{"experts_per_token": 8, "d_shared_expert": 0, "n_empty_slots": 10, "n_head": 6, "n_kv_head": 6, "head_dim": 32, "vocab_size": 2048, "norm": "layernorm", "norm_place": "pre", "norm_eps": 1e-05, "init_std_up": 0.0524, "seq_len": 256, "doc_mask": true}
Below are experts of layer 6 (counted from 0) of a mixture-of-experts language model. Rows are named router (the router's row for the expert), up (a neuron's input weights, with its number) and show model dimensions 0-191. Each number is 128 + 32 x the weight over its row's rms, rounded and kept within 0 to 255. Numbers have three digits each.
After each expert's rows: a language model's description of what the expert responds to. This comes from a sample of Wikipedia text that the model never trained on.

# expert 8
router:082111077122142149164149119145050162122152134072159148111127134146107059095098115185127113095105144139163112188124074150095154166149162161174108109168173104141083140157163117154085172170110114113135131114091074129171070125158103109166115136077167127193160158126111137158090160104154137115122141118126121143184132180151139097128169146121155132107059106182155085152156098115124084132135089185138124127165090169140149157162094130151164100096159078071145123072137138111191123177051122117134092116137037083106108169084151127124131134168126096135113190160100152098141113107045134120
up0:138118127115152097128128150158132161090130130128065147119230189096173126137125193076130132163127091125138088106094097079086106153123125120072108102157076105097163110124115131112134150151144119064136134137170113205138167136144164116101117087115104103094102131103169147172178114120140111156117103106132144136160098131100142130125165087154083120204062125172183074135117129099190099139181103107098154160162070102155092085159184078115145123107124192124144131116118141170180160107145204169099174123110082107129135088056138157131167141204119175073124134133132140144136107157136175166
up1:110109128063096182120113109184137097162163088149152146117167158128058160168121155193121074150155149141164117148096148150158141141094126105132176115077082107070129125175090132144121117126204123150143183205099126104096140117084151141061114129080100129100117083108100145081131107137157097127142113166128110115120106160136117065067128193113105107143155088084132116088089129114183163118011168154117116107135125115163072159093128121107191146104143113157089151172127103164131087199120108097159102164108112129156151099064136126170124097124080110151122124126144102170110124187122169102
up2:094091126133111122201083121178139107127101113132177129149098092092102129155105040104187147182100086149129103095147131126117111118144135132060152157088134150152119113128100171127086155097105115090114165140139161083121080115138108116122100142135118106138139102198159080189160177084128136116176086125123160142094121135070120145107204068145122119095156133128111081123111176105123151158048149104122106123140136168128172083173168130119109122107090139195078122085141083183141066128109132200146102155143106133074153121097132143162056149221153154133083147102143077144159118153121146175
up3:131082183122156132130126130095159163147147177074074136177155120181143137113102137091112157154096139146097134132108154158091145128117113121164156096162064135161121137059114152053073145109187113122109162185104082101112118097103089140141163123117141152127128112099150150076185222043160098183049152130123152147118138105085073077140139123146148150140131131089090139177090152102170106094099171130154089121105148110136136104151075133146110122151166068162077134138129171147162153085160137123142103149143071203153169097094150094119118122188103069185144142090108149094120158124153110139
It responds to: Prepositions and articles. Prepositions and determiners after a noun or verb inside running prose, such as of, in, to, the, especially "a moth of the family".

# expert 12
router:104119098135061092077099100126156165122106088140106173098126164104150061128141123155120106115100144174112138149055138089192138076118096112110137135192088171089066091102095131104211126137133118149163065087138143165165133110113144108101137147142150144084091043111148135088148129154102121137131146114129153059133146149125144154130100147129077134152144167167125166156141132148120076109218131099154138128091117125171136126124107079130178184105147133131150200155102134087156160221148111166115137178144155067131116133154150163114154110114090060121196094118082160101102175127159116137
up0:141143158117112087131094146156126163143080127119118119117151061179100160134132129155117142090118126154140152152114211099122124145118173118135117131108147100186137173158121180130134090140166141072131053124100143145142079122130159125157127137180144150122104125167141125122073182074163156083118169077163186064133113194081087147157099150083121127135135136108143153145143126040165085092124094093076112113142110175131099122141152170123164101129121099142136077210178133121130146103142106202125148143112065117117146142102118146144115097054029152081131180131184147122110048156134111145
up1:148113079109129165140095140140116090165171083088156138110100117117168133106084127097101094128091122158091136117118105123124119108171081137182084153111136115111114071122219164156161115157156187105212127111177145094177135086136166116120188202118108159115160080111149142139122115120191104172131174101111156106087075145137203169139190116100119134129029117078147126127123093138069126137116112092093112154107113129126156127133149159136156117090176114105135123138139095161097128118109074070093174133139118096117132141209132116093112145120122066106171067148138105142169156136092058080
up2:179132070146111146205157117113112106111207141172165142093123129109114099144135161153202106120122125125113125101081126048113119096130146136073108128136129107125131141109139140115152186142080178121129115123119142107114147136082138052135087162110150169100139114124096118131077115095214131116139142159128129088122170147074108176087145149131194118130188063169128117107097112141144148087201139068146109089190088115104163145126094157141152161152130099147172109102117099118095178152108143157102149078109105159172093104174166131122087219053107111162141174169179085121138150093131135151
up3:104136120163119154117143149108145105114124099147175113217094101199055139115172073085130115102090098145173178134114120126087084081071137191169129124166107126091099097090139105150109158161131169108112106116120135080102182130139117116075131140136089153112177097137202101159133141109084149130186158092181158184143141131158129140149029169183092133131188161147110100163164114158125115072148140152103156114113108104182142119139066156151172127160118120132119092077117104191100131098100156131130137115159118203121160112159115113117172143080143126105161102103168074126127073135189147125
It responds to: Mid-word syllable pieces. Short letter-pair pieces such as le, co, ho, He, La inside or starting words, e.g. Beth-le-hem, pamph-le-t, co-up, co-ttages.

# expert 35
router:098085090143079095165140099174167168154118093123091107104115127169133152188135145097102124151193175136126116176130174129127091094080145071144106085134138150147120216119143154108157143132162171119163092105148112097148162193087099099131135144187167128182160217138128079141124149116100142111170106110070103088087081140129185169121123109105117130115121134184102173168070130170088156146130175173136121137179102114089092150172090099085138087118193102153074098168102127118109116044147112100172083101117136087081112113084117115135087119144111140142119126151185141147107079111150114113
up0:188149130141118153113166138131162144138116157097121142117138107127097129147071108080136108166127148131147137142136115126181113117102059118114073166154099107111134120116178123182051126181111162187100126116113120118128127101133149083075170152172127164171134192114129157116135073142167149184072105136116182096134116108113069134135177174123139143146154119140111119161125109128122106180096060144214091175098123122180090148086132181090141154156089076061064110169083106171120126079183157145105192064163145124165121144137158157117089112125145093030134096141143115098105095107149120123
up1:088123078159114156191151132142121114182130212144095134107106142142134145116084163045143114093126103060154113168087116127114149133117067122122136149146060093125080157171192111148121107093151143126120103120115068134083096148130106146179137113181119138108154076180171081103120110135148148134072140105158122141116148181123111133168101084177144178092134125155133141211130089160152125129141080066117096115160111178120133093164123123139047110111111191133132109154123137200174099084137139168116136106139115086142129095215108071124132107148117160136115131074102146170145205169108145135
up2:110155075157145085090154123187092092165138131099145122168133129138157137232097122106125180130157139127140148057092112132118128121126190136144151120168142095181173200126129132159105133125077121185146107110169131088067165107161116159165127129116094094190122133137133140122204130102098085131073101157133118106150112209079115085213165193143100118138131120125154139113099103152146085126130142122125133127103102133164144173167137131105140090105159154128098155148189120146117056068147142130115076175164056097134156100074105054068166144153123152132146126125104155108101097119140097159
up3:106128178111147166096139106102141175108110131123173087104122101136175098151155176086115142111192163127174147116110150132127128126177093098100073172198086134135126161149122088105035153131117152167144098134130104172110097144126139067068136139089156123155100157114141136175095127113195101193142116145166109100111154093088130156106101126204106116114165162122100105148187133187106089074125070197071154140101114129138110095082130135144120130141200083199115127129111145144100111110105091155168202153166079138118110138062152157133130089126148168108152167066123108132131094118110140069
It responds to: Capitalized word beginnings. Word-initial pieces after the or of, often in proper names, plus dis- verbs and CJK byte pieces, such as Tampa Ba(y), dis(play).

# expert 62
router:060140123216084133135123095179144174074085116118099125180122155108121095208171119094152090098163115109121116066072172119136158152143101128104170161160046119164193149153190113129123146129146136126086164092139107094136188099112053173126146189130115168170097128147116117137171158155130138131137089146142147143085138117103113121112083095103117116094138143149085141133128138158115104152150193129119155102134141167098089156142132089095117074069144205094108140171176091124177087097143106160101111061170135149154148145132163075157159098142164085084130134162118158082135091100112122108
up1:093121104132075113161171116117147128079140122108102126174136132133122098115119100134192119128129125121178107139120147115066124113145152101153177118135116153165137133143149131110073164097097147114174068151145118179223115132147087091129124107196131061145149136121111121079124159177098126100105140098117115060153107114177143162128117130040057125159170142151173164110163156102103110087104089116171077076172108095200137111132072174173166113085120157090106129120148109110126164164150166063119090098189137151144139159153120120140176128133079090175155104142076130149043140196132122111
up2:112144118157121169130166183030187081123137169208158172103122160172068091161110138129163162084111134107167155114088178160138108099114121144071162141167088062114098090157119107079149138122144143124123093114063112114135120157163155148123090113127148131151179169138143169131119097172134141127135175180137126133161121119143128103112137147108087097137161147125136091090092142141116126085109112118123114105209057123142106182110135122191104102220141190086099149120147106160113151073087084112141114076151196117124144109184100117093086163087154083132121132149149059127155157093155129117
up3:131133131133082133146108139081076141108141130164097153122166085161141137133158118155145119109086119073108124106180142184096110090121123115161068184172056139131153122106081124132128132139126129159092123131137187148129172123114125170067184140147138144183202119139071149148094155193087161161116187165145112118053126105104152121111074101148185113114148122122097098121128108074134159162135136190131209132114138122110117112109122184139091116077126111123144109141120143216134097088037162087163083111103150104164140136094150176125154093149149132106187138101117108101142121053063117069
up4:109130077144147138094115094159073152152073123081170145131124092093183110133139129101090076197126149129109082125127097129092111162102216182153130132177083124136089197191118119135082092124186140082171097121099106177155111125143099156118127111156169155131153132139110144091145156095160123159125154206112096094086137167131159136086178090161095140137131110148081078138174109170147041122142096115144102150142168162115147109134158152116194118113146153124060114177185188130106103143171113144084118145115103032168091089147133127107163095140167105134118124125136095151107096153089154119
It responds to: ro/pro/con syllables. Syllables ro, pro, con, tro, mi, se, either mid-word as in approximately and engrossing or starting words like professional, seats.

# expert 60
router:169138165099153158161158105143160121146164152096159172152195115092139110108172100105075127089090119119118134122126080158121089134062073104184120155088133110178139136066109095124202091161079093116068164110101139134100112131151128186153168113068089129096105163157057164166158123117182102116145109179144092141163105115143126034149168133119118148070127135136099091172121119176142160111105190124114109098115115145139164155183079113150145176104136117139160094108099129156100126140145104088106171171106136163150106160092170105112110208110123084151151092076163143133115104161159059159
up1:058213187118103162070158147141131116177145139155128128146196112189101117217147091118100177105144102108177110129106176121105138094124097149136141132106177097113109185172121106100174138168112142187153154145130134131072176128094137110105137137118149147130131125130175118153106146132150138166171178118123162131111122113133149047144099119154148142123103100182144100151130144062130128126090185102134202136110063105158127076070139116179140153082081106098096128143102077142091109086144117096113158138152119112091092103107132123132129089147092113179168081067159063153135085096152100059
up2:130046079138192165119121148160178110138177127116121162088099112112105111114136125157103154123125159123132128141123137165105106085104098158163128181108157132096143070158074074113171144178141141090129102131134106075137162206082155116115125171145114095095168060115060116143184119133065059154126140149129123096109146136175123109123087132117111139120142101091061075139111126174098132147165165122090106148106098183132178116090128081100117106124130096146139154093101121222168105103126109089197157145101191135077151146124118139105171157103124149038192127087118110087126135146179135138
up3:160162137114119135113161136126176146137165060110141126176145102157159154193147130126213103157099118100136135150109095123117136124097152111148164087128123170168125117173168146101132126198160186143043105050137174193141144151162111125134155154130119078124116158155143122032147135093132062127147088073147169133162135143154111135090142096132104101122086104158142107138149126127124072014103148132118108151162083139187122133172104106168227123068125115097075131051104136130130104144130105148146107120067096113137105080105105109096137131144136128115167080152169143103109138148150132112
up4:159093132125169112131130120130088125061142125118122164205098105130091137136125117089134102145092099111141156198081132107111146135070127080096163187149136074123215098128134121121182134146082118172132181143102142085112111148102116103147104196129159131191113131115182107126065128135154068147103168170125176124134187148143165140126159111119149152192082058136177153144083130097066160118116123107115116184077166096138139109168165156129108096100180135130122095101117195166096135119187164085082140131101126098144127070142112103106151200129135140099103165179188105107107145089160108137
It responds to: Letter n word endings. The piece n ending or inside words like easter-n, Portadow-n, colo-n-ies, plus ordinals and nationality adjectives such as first, second, German.

# expert 18
router:127171135093097128171113129084158140138214159119100150105083110147042114100141159143168045098116112126108104181100112137116123144130130127098110094141200132085143219126141137145038226141114142141130110139129134115098060126132105159145138149160130113147165149096092136150106136127156093129080143122108131154158111135108138090139091085138139119148132150145152111154188098151148147142093172130070135130131116107125137127119142090155168143126069120060118138059154216120119112138104166045069105142090049147212176094155101179140144094146147147125124112136116132101117131128085142116
up1:152137144080120048044135143167119152134183138055067119054143074132132121170090103145106146144091129105181093091088127132155138164156160115142079146171134146117113106120147175125094122110158113155155132107167135143134164116121107125120147178120165143133132097117139121188131107104182192107131140170139107080129173120131057098146154104168123126097110044169155097128180108138178066131148134150085139100105088084106142162138132137146135134144145127152121134108159103145101132197137113087091060159190137104099120103125196072072136154159125119135112109090100137149058185179076089145
up2:100163147139135143158136136124159082139115138132164138117089147142103210097107046111163198189167124124105158196122098122113128124173099134141105139180100152170105174153179175099118113148056158111123101122138095165116178139068143143098148107156128136165076126119156175152148060120180131156141132060199133104141127097155099076147160110146115099161182154158170109119142136116121106081120117105104099072098160122150072086171115125063089080130115122144109154130134106089104091140122095160103131187161168178142085149087099134144146114083126191104169170091077111114136123196113090112
up3:202143105122112073148125164112095146191127095098143151104156128185145174161111107126129145140118140140141161174112197113129118120095076169157163095116153142172110151125184119132080121138152118137126081124135139096100147139087122135176163140152123146103167147066061176141095145148178149132076052119148103112059123082138138118115124134160157096007132124142118137133125171193127090138141130137136099033124122117071134085092089133090130154128128108172071142103112161164081133097163128132139129110073132155147116093140147106057130141178207167157100165125139104093127100160077136174
up4:160164105141198157093093156102149121141076063128066087134119094114134077102112161104125064154105077129125122123129156092110108116123137152166120128174153118127111106173109124089160139077057148124188093094122070132126120112130139079117146123166158117170129086168105132137131129141061088127095148117121132123164165134089161050125123128133139096087138129153201131097116159113089129172052074159177126131158063123169119170154120083160084058087108182106185129152117073129117127122085129158150111139060129109176122115142157108080126117171193162129190152130156168177122144100089157146
It responds to: Commas and verb complements. Commas, past-tense endings, and prepositions after verbs, e.g. pointed out, describe-d as, differentiated by, "In 1979,", and amounts after "of $".

# expert 27
router:085111120140107071119110155231099086128162125127093099094118128095140125133073089058105131141115158120129113144122107159127076165097164157152116168100168123150146143112170114099141121128131119084104194116089139140197088228175144142112100153184101141121133155136082115121137162181125086114162148163117133117102122168044097072139089104151140103075162083130157156047134058117144117147084184162180147138183139142106124139164133123171134129111110170161162100126184147179151085088127154111171095110088080092136063108121084116099116156148143097103113163142123141127102167161117120103
up0:108076100150106152117104206085082178097106126189159172124144096107109109144050092145124078123067114105138177132165177110093146156117126064127084132153101154136157096162108119132137153032126118139074096115137160129139139148112117132157174158174100119113208151107127119075091112149089141128088118133104112136110127120098131119096084122124174122105130191132188159088135082096052113146147111056125169133160063134084129102115170139096137153062178167143107136131147132143142168122145182113151139108148135170107098145137174181088111145126178072186140079073119137150153131157149166149
up1:149125098123122127117112116126142200190154151188087143143176108130128072100141194090104152111160088134107132102140134175163134137140086130062153142116070070164195123166141102115132098191167134084108105147167114109109120145114055106149093111096164094109150154175128103124072132114110149098087168082100150171112130127142139137118181071074117117068121109124149108129137138175175138075150132108155150158217123148132116132138198098124173167111078157131117122143152119208145199067006128134120110107140179119110143107147112112157145136118140116119129104133116140130148127057146100122
up2:123129082086123103126130106196198125107134124100131107084112083117122089126161136069130125107106145067135106122125091158125079128153118119059065117130146147135103122129124161131137152058108125109090112139175156123086158144140151081129113161134193130147046126140145141060166165159081137116084072198171113205097133131042102152160171112131117102105087148161065122152123129126166155128195169120126141106118091106125130153171190117186112125057130180147104166114133112146113090140136143137193127171108107135066103141177165147115104123115093150126087140165163155157124152174196142128
up3:137126099140099166055119134158119143141052105109145134096130158163131102143116111143138082063140164132192096155123119056075113118080117144148153100116104150117090159174144129189083116075143138105088120112156131147146127162106087095119135162135139148145160144090099170149140080118118157113125114115130126069137120102165169121149045139210155120120109111146070120083150073202108064205109137161129119142104100114163077111101129166113126106144135112158125190115081108145129082159185100109107096142116132152133082174104142220117153120103161115142122127158154170100180197050097147155
It responds to: Function words in prose. Verbs and determiners in running prose (was, is, be, a, the, his, first, also), typically after "the", "to" or "it".

# expert 56
router:097152144214149114185134161131140108092144131137139077194108139153126132166070131149165159074149099113160186166109158142057179097117103088107169153141138052154155096118093106193060150098143118166131127124112110125094202112128109089153127127109123124085081159126134138125060089097099099130154098117116196114168152152116130152145101080127117140119186142139140165097100184139115116085104148108150059105176158100137075066145101044109168156150155140117134159159076139172116141131140165152144145111168079103128115151086139173078070164098111111103139137129172130140111085169092119143
up1:092174180151118166096104177138144144068079087074165150176120143149088113168148135108082145110150132116087139137160112112109155152158121119124152124115173148113136115090166118113141172151092116128118119204144111094051178142145151093145193164107135127118055146169095195124109154108113109127098129150083096127109129133120105092159104077121163091130138085123135122159175157114088124121060172123151106100121107102147160226099146113110151187159099072127132168084111123140118203189120181166130191111182142110099138113118126156210155158089060115105122113140142146134182141144089183145
up2:094160078163118168120170089143116132054142108092110139126127127060156075148100189152121126116139060137176123112140086175123076099158084129145161115147120096180123077140137103149096095171141121110083187121085152141148130122109139111124117150098129084153089164142035151178069149104175166187145158164074134121160118130100121121113099135126172173110114109127092044158157157107114153161122140132111111130137131111097134113136151109106096091153116129144115113148153163122114121126118188125114126091118134032129102174082203158159106173158149123112146194068154123226170130090142139163
up3:122132151104123145162183151141094105050110130114105189127173117100192119171119170138104050115125087155090102141106101108145088104100119160100160109185131145141144118101115173169190148113033154142159101116129098055123096131178099156184126112115151120101108155107107139117173089091116136101106186078175173061090144166067074092116049162169179121143140149145090125158136152095089111087155166116094175148101104189109136172116105114120123155168135151120160117109122130168135143123132158126127135180153152099137095101153151120105112139110168142147144095174163154096100047152173166128
up4:091108141153082147115080060158149152109097163094148166111126092147071154121103142096135063097143121133108147162148112092080144121150129073088074103113182188164135153127104089161071111120042135110102173122156159172140157177156156116142164135127118113164095179105156116100126136137129119108197196165108089132122143073136066101165211088188109118116124173129141169050093133122177136146131157182149134121117071142112051169132152154115109150163064071166115156150157134122106161122108104066105116128129117116148147115103109165116138121127159138178142121117139062157173161161154124137
It responds to: Consonant pieces after es/des. Single consonants and short pieces continuing a word, like p in espionage and despite, ur, g, ag, c in secretly.

# expert 43
router:141124080125082133126149057123156138098155124129159160183119099157125114119159081129036150098164137151147117153112127099156132079129135138085218113155088092160166121151169105177127085131143182124074179163098115078060146102099093155165123183130154096129106107184084128169119098162165126141107077134138160117146142091166115083129124066143183108065193122128133133185121176142088124128117162124097080086136092114123122079135097096134128162150184149143160138146108127182098111117117170135079136155128154108122165166160131083159104117112152041130119091080158115180115160082099137181
up0:101161139140178098135083142106158125162116152113127134151231102122123094135159099144087115091115166100096044162181091169149093130116099102102145106143191128132070118170170102122080074156149129115086106098141118129157106172162121127090160189153182092132097125089100085167154134155115071131111128096149165178109214153169149137109160146115169071181124147117116157151109130152163082071156140090160077187146126109161108180119141109172166052095148139071147174041106133115117141094117152148125122105122166119151092145095144111111176130144151101169114130120163112108143071157121136133
up1:124083154091195095127133115130134115085179120178080164129099133139112045090140135073071094168232146094107125136154170119115090163124194157112108114121190169127177142166128125165153125188106137098099187121127136083142142160127156119131117138192194145124109106117119148156147154109119126130105142127122071087144074144101114088122133076164167173100165078131146107174100112070096149156089116114079109154118177112094109148144196124128158088132130116137042150107093167171111159116140170135187047131099178121115120104119113097153107134099134129060105141102132134154155117101101129148
up2:105179119128155113143096146125095122108121161090160131086086105161127175104152123132118130117173143133141109161135196129138169147139105071160131078188142085150153176135068104155137155023132165159158093091084103116196075121154092101201201127083120103159093143131114114179112120099161123103112077160180116140127133103121142089139118057123177144131105140094209155113078121137078156103170107092081150130125132170160198096149120130127076085102075168167151131073147120130128144107138089090113138120110079123165137100125142095174169139165136137142106157134104092118085180075166132149
up3:200108100162154096108130097128082095094116094099141140068105186144128076153117089119186159075136150143156120122069142165061130172145142045120165188136103152083199135146179077161150135156120144202097179078161166095139187156131115111121156090188103130163148135157167148143153107121161100149129069148147144122122141074196166111096113088122158163083160133113155117147162153180076136121145089197088123150135116090120169131116106064150146152097077178120104136075078113147125128164104150124180120134106115151149094059103130118105121141153155116099151147141109103122120144097102119119
It responds to: Syllables after prefixes. Vowel-bearing syllables right after a Latin-style prefix or first syllable, such as enc-lo-sure, ad-vi-se, comp-le-ting, In-vi-tational.

# expert 55
router:073119042134065135121131140156160155140123113120148161138092127135142093151090126107092156149122088141111118142121084173140161177098131146094160149075064135129136170119158158151130102110164146133156114150113065171150107149105124072195113143139107085121174139150108123112164153153195170158106117170101145117050084141172127107127119082146165131088122147131124177140122083174049171161106145099149129129142114165096093108155128065111092095116130172125113119191124151083096097050101099089099078122152182134074083173128196152102155160117193108146128094145131174132131184108154191151
up1:096191098088081090086169079168093173159098100084178094092131080128119112164139192103168135162145100140195078137142165123145100162076132190109121124163091137170136161116166064148111070124054119198102122106101164176132122109135138077151121110218138086163163130126105157104148184086124109169082127110101118145118157159136095039135102131131152139172158154128121136156132115113099126198054109132127127159110083159130103130123119125139152154091137151082145135091136140114063122151110111148122154090111180143116130127119100076082115112128139141135187152082096163155172160131141088110
up2:110104162109136171132181087090148128169154162151104122133127123136109153170102077066141200094161068118147158146117103189116163114133135124111166134137102146128150118121135086089159120121113164078138102109085099184154131138093176101138159134136096101160188161114102112071135083162137115098049141179073094132010135175157145130155149124055127114099101156123141129153108118129164175126145097091156120156131092102145071104200167105082086135119131165133031137099159134137119090124088161134119122108092220125104128141183123109181132088113194084130129158105123125118131135114131156139
up3:114132156099128139113136198071076116105125110141131083165196143144122125134127189111083117142063128149127092062074143114128131190109071142102144135084072099104129110145139121124154123110120102137179156093097107127142162120137181114101159156120096161174150167157079156129140080131143173139078132133081135088109137175094137145162093103124153094077072163081111114103115144131062117222156156089168096166106080137118121093146165117170117176097065178124123116139085147161136133093156173130109134133085143153095085205111090134174098118179147141039153160113086161129165132140141164110
up4:155104084140130117142075106113067093118108157185149145139139114184110116091180129087154072137089137112163114157072144082108062149147171189139133158120112111164144126128160099118158138092151142072104130059155085138123152211091117104179078107113099167193181189138111074089088092156171119163108069144116111144117126097102150144141135128096121089123137125141100179168152149149100138138185120119152087118186145132120122092110173118113091132112165122106173142133149110148158116136164172171095190102136057155135073186115076191143169153153123118151189184142084104088142136136130132108
It responds to: Word-initial first syllables. First syllable of a lowercase or capitalized word after the, a or of, such as bo-undaries, tr-acks, b-irth, mo, Lo.

# expert 46
router:131151131086150087101116093121125120091133097080210129135152105189119124176114145137088094092093148104103129181140132170088127075174148072124165140115096071198081109091129053121171192165156106122099108164166164092157130137090112152118111134137153099154158133146156114130108080121173124163158164126135181122118107134155162101119117112097137135126130144119155102148147175159128104102154161179075074163128071061078135107163068110133136192149117073083153110163065138204115123112179069186178129076138157157085084148107167143108141114136100133104130147166142147175124141156100101098
up1:138102118105053179195098112195117090134139128136137144149100128159126140147158170136131115143119171222134169098108095102107100099138217172146180120185120084095126159095134145098143143118135105082159137201112082150117140137121161144125137176082127055136103099136136130103140116133148131152173136115132056125116124145105092092175054122121133118103095097096162079164153186136132120147115147124147117085131126116077089133126077131108089105116122194152164185163106129193143134134127201189139079061144130121106106121105090146155113121078127114128150155121123157233157137101105172143
up2:102113150081135117155096078134129120044137165109156143148088036157113072100156184123127084133128139148173151098078141167138080141150114061200085118104133137106124152117170123103101142134102157134157133121153096098114096151088057101097166160177091106175143151185122137081122142156146126148097192090086127119094171112139185159091099161099131189113139128130184163133147126141132155184173122117174120130133131102132094121099144145123126099084140168116098045116118123126107133104177118109151188118156081127137187155073098046112154132175099072166164106151136115158123126166082169152
up3:144064169149127145104168132159132138109105125108142150151115112204162139116141069155118117156152111156150158180114099144114061101078084120194116068077171128119117178146107163156110043167150134097103092116149130128118186102167143084147203038062119138123155160110104054151108102089142169082124101103089164116122116129131122139126087152094057149087146165116090125102160132135104165158127151129121146184134091129108088152132150138133150141154063134127114122070117181158127111105145151133133089167142115103155069150075104130095133156152191155152141111137142106172089202110182166112
up4:177129104106103100118122145091125135112092094171138108105109117150197190160097147103115153168154071165164071163082161165141111095086200169113072131111138136089089098148156097179143192075119145151124144142113171117078097112070128120187111126171136193142109135137165141176199150107129144195111148106093131126136133128105152159140074080140111087179139121100151112088086127084132136077077164133149148145110081116132110093070076133143164081103149137077062093121166137143149136144113082112126150114157153159095147129164113073135067143089110155200139176116119111117146145099157187152
It responds to: Foreign name middles. Second pieces of foreign personal and place names after short capital starts, such as -or in George, -lo in Kaloum, -mer in Cameron.

# expert 6
router:166113098104125156138212091174090165135146159107114135107123116133078081100163175174092110096058099156129151161106128171135146147112144136137098154187161098098140086153134112183115175172105113160091078136107098089167098140169120160161103124105155114186111172122069080075127141107188117107145184118114132152150143161094130068136135156110154102081076188147179077140154121156095162169142120170140136112157072147113157144101122184152164094077141090063110092082100136095161117134055121123125109135119067137132113157125132081160124132122136127101154230149109140147156138092071145115
up0:099106068113102095111149131169163142132157096075102098146170065083134135142111124154096139158128175083130108096129095098233126175142132154160167116154176112095117132126081126111108143065091126131146127138155134117071117109082152148153148131051111071126192156159120059172138102108168114115144139157093099101191157109110100091097149154092102116133136102120137168202131144083123111182112148153163169109169163133127073116111084133176160145135208124177120133174094123146128175141104107209087143155161091096119122113123130045130151103154138179085138088159111124130124138104146103067
up1:157164118056119133121103130131147141109105140169157154122099121155176171181199099099164095148149185148129102093085137142036086132101130217152133187171110136109168068116143093147120140140098121152160139157184130146095128149195100102099100124096086099104125152140124099162142121142178131141137140153115154071123144130126125115133070081135082062103124164116091115135149091158109129060068130177134129158114078107144134164210091112121144174112136112096078123128119189125137082132079117058161154133111113171112131146070159086121118139195160109129097123132078178142122152107061128142
up2:096177143161115088142160071168144179100142185044149122086139069054185102137125196112136122133139139124175096110113124109147063145166171115138135091088116077085112165112132132141157115111065137138077134112168162120082119128122145143153119165138161110095142162113194111160132169127163167139122101180091123127132098079113107172132105111070205150087128100109077140195147141122107067118164154126119118245109166146110122181177128143124120143074181125121120107147126133126175118110102111139103160107149100118108123096159175109183129090131116119149102048101137166095160099133138127129
up3:150129125128154131130112114114135163117135133095154157085111138139108098122166168101162139118099068174174068120107103115153141101133121067084146097079079124114144134110124066143140137193141134097128117133098171210072147190154110081106168143127115102121186154141135170154107167112214061117142082104163156151153122123180172166143124138189113105213085146102162133088149180108121092095107117143139192149109081088147112118096148116122125153154179109091089124105106074092124142141097115091086125100142063105164162091059094162111092130072135140058097126173120141143155179130165147125
It responds to: Conjunctions and prepositions. Common function words like and, of, with, from, to after a noun or verb in biographical prose, especially "he and his".

# expert 30
router:115124073101105101140145105127039090145148088129162108084106144168086073140135115188088088155163136158140167170134164113190131095122170112130119122096118100076127104103105106139134098109118187165172132160132168142149134200100172117165090090089142112191169136148159105080073102162099119146131151085187137132106172132135134166131125187074163196162115114150196156106130097070081110156087150141104143101138078098130110145112116129127178207143165169129166157139108119103151163200106078145093152124101095058152149103113185073119109134101122104151111113101117088136123167136136089109
up0:151136159112137164094119090143135091104154090152139156177128133114154144174166129135151148094158109110117091096068106107145117095143193167149133121118087105113139163096130170142086108179160118175078147104165151100128201137084142190127133118135161131161049167072137152076137132102185167170191100134111188141102113139087150119130123147150188143121100123171086084053187122189138185113122133135112069101102117105141066106118107123146166092140085098164046124150161182100116166097117075146191096149111147089112098105078087165144184130136117118070130157136130104144088130095158137130
up1:051162090115166153166157138097086098137200170190098107099152180132174169172115113132108113062119095141145117129150119178115092076168142186136160122131175157096121138124102191098123138101124103049140150078157127177131187120085142099154178077096143143157104137114158095146118115109147107154165151125119119189127060114138130151084135117118100132146108184082122111086137106136160216132158059071113114122140122128127079099064084085150101095103160132104113146097138108096189092149113095131108147164098138111151078138160090137150168172118137101068137161191101115133136136130098135170
up2:048063128098084155170109114103143111112107136125092162129155109185131083184129095152116091082140117176163072172078117151149136118176064115195125201150108146120185065160098116101113113183156127081184152121113090119121124159116114115145114129132160142130150148143162162107113199137140086149083126120091135069098077116091062146085083182134151129092147117156073128151104180117081072184134090126147103147130155147124152138167113133113141122098128101116101113114098049124196167103135134128153151124103125135122112109107194162076105110171161099151190096107150124106145144150103189112
up3:138144164200133120082120114140060090121093051123118137122069114094154115106102127068065163149147088153158175166138127123114185117104187152130105120146059123115115115124118175097142137150078115117176104120063137160068127126135180099182138179081154183164156154186157148129147135071133127158065112117138139077140179137173134040175144092104125127124140121101152168144138150123149097166188107106127121149152118145085127145211131128092118092198167120136130151110114111109126099125148143125123111111168067102094175021133134103089126174116160155124160093136128136147101129119126130101
It responds to: Quotes, apostrophes, title words. Opening quotes, apostrophes and capitalized title-word starts in song, show and work titles in tables, e.g. That's, Don't Forget, Warfield.

# expert 4
router:098098116096147093144158124184153103134152152119183147110168112111152134135147088086054195055120198095159144142066122077115104135094148163117136168184098096162113158083172112143118164205145109135087149089085151081210129157173122089136105131154151123130092140113160089121071140148143100118176191151132152076147089199090143140143123098163094075069161085123173106133122132154170077098134100122143123176161105100112154109155137088157126173083114143115162081162166124181135126116127102176142097152084148092181094150133094131170105158142120094121147124133114101107120164136088109175
up0:135132124176173125125119115120123119130161179101106167106137147132171123207149130148162100133158084150115136142144103134101067101122197115140141121207126080111135151144109153140204140079147106086089096069180158162094163128122188135128135067145108108102104111146119115122152163074075089151141130121134138154143147167073142121193140066115102126112134151042062141124060097116192156121113149153084192144095136168176136136162115154076139138069124091139119196101137089129118099182153122143156142115138131088149127129078112069142096083082086127083153132117119127163125055149109134180
up1:120132166097214101103073078109136108130046098105144104175118075172128103129116116124107122133075114087145156117128116140087140137102181143125136111125135074129156188147133130110179172123136137136124168132106146103071136145170095070084125141137109086167133089168136187097144091177209141153126122099150144181173160130176097118139118140045121127171179185136147147116111111093141084107113172158141103198138111069201156143159111131112113108152140157142136107055150093140118082146149170104148126139149083174097139147108178108157129177082093082130143180118073082129133181093122109127
up2:092127133100079123111092043056145131111113137101111091136127189135141157126129150140099100128087168149147052146196140083091120170122155117116138073141163115170106134106122110124117184145141156092162066160146117113092126144185136121113181230154139083154090142160111145156105103152155068091105135157079132170097115108168079130156101138188078099157132102122089139128098158185215101124155114142132123096092112121178087176128134142146155067159113163124148108168125210129177122090122147100102195138159175135128084150138112150130156136103153182141114134136110129128090148066108137162
up3:160108138080142136083201143124184159130116125150072178111131137113094119126159142105088104122167118108199110122114151084118132124179121234173141106192149129149173136091144113104141131078104167091120107131078140102166164147188135179119122181138170208140135128110135095104133106085148119162121080117157122111154100114084158130093146165103139066134114099141188078108121087120091116135122066123103126094129112170156187147166061090142141123057148102075122111107201177126139138148120126097143144126102149119152092112083121081158048163079174112093140150171075117117146145142132127160
It responds to: Function words, mid-word er. Function words in running prose, such as his, her, their, to, a, also, not, had; also word-internal pieces like er in funeral, bacteria, and -ly endings.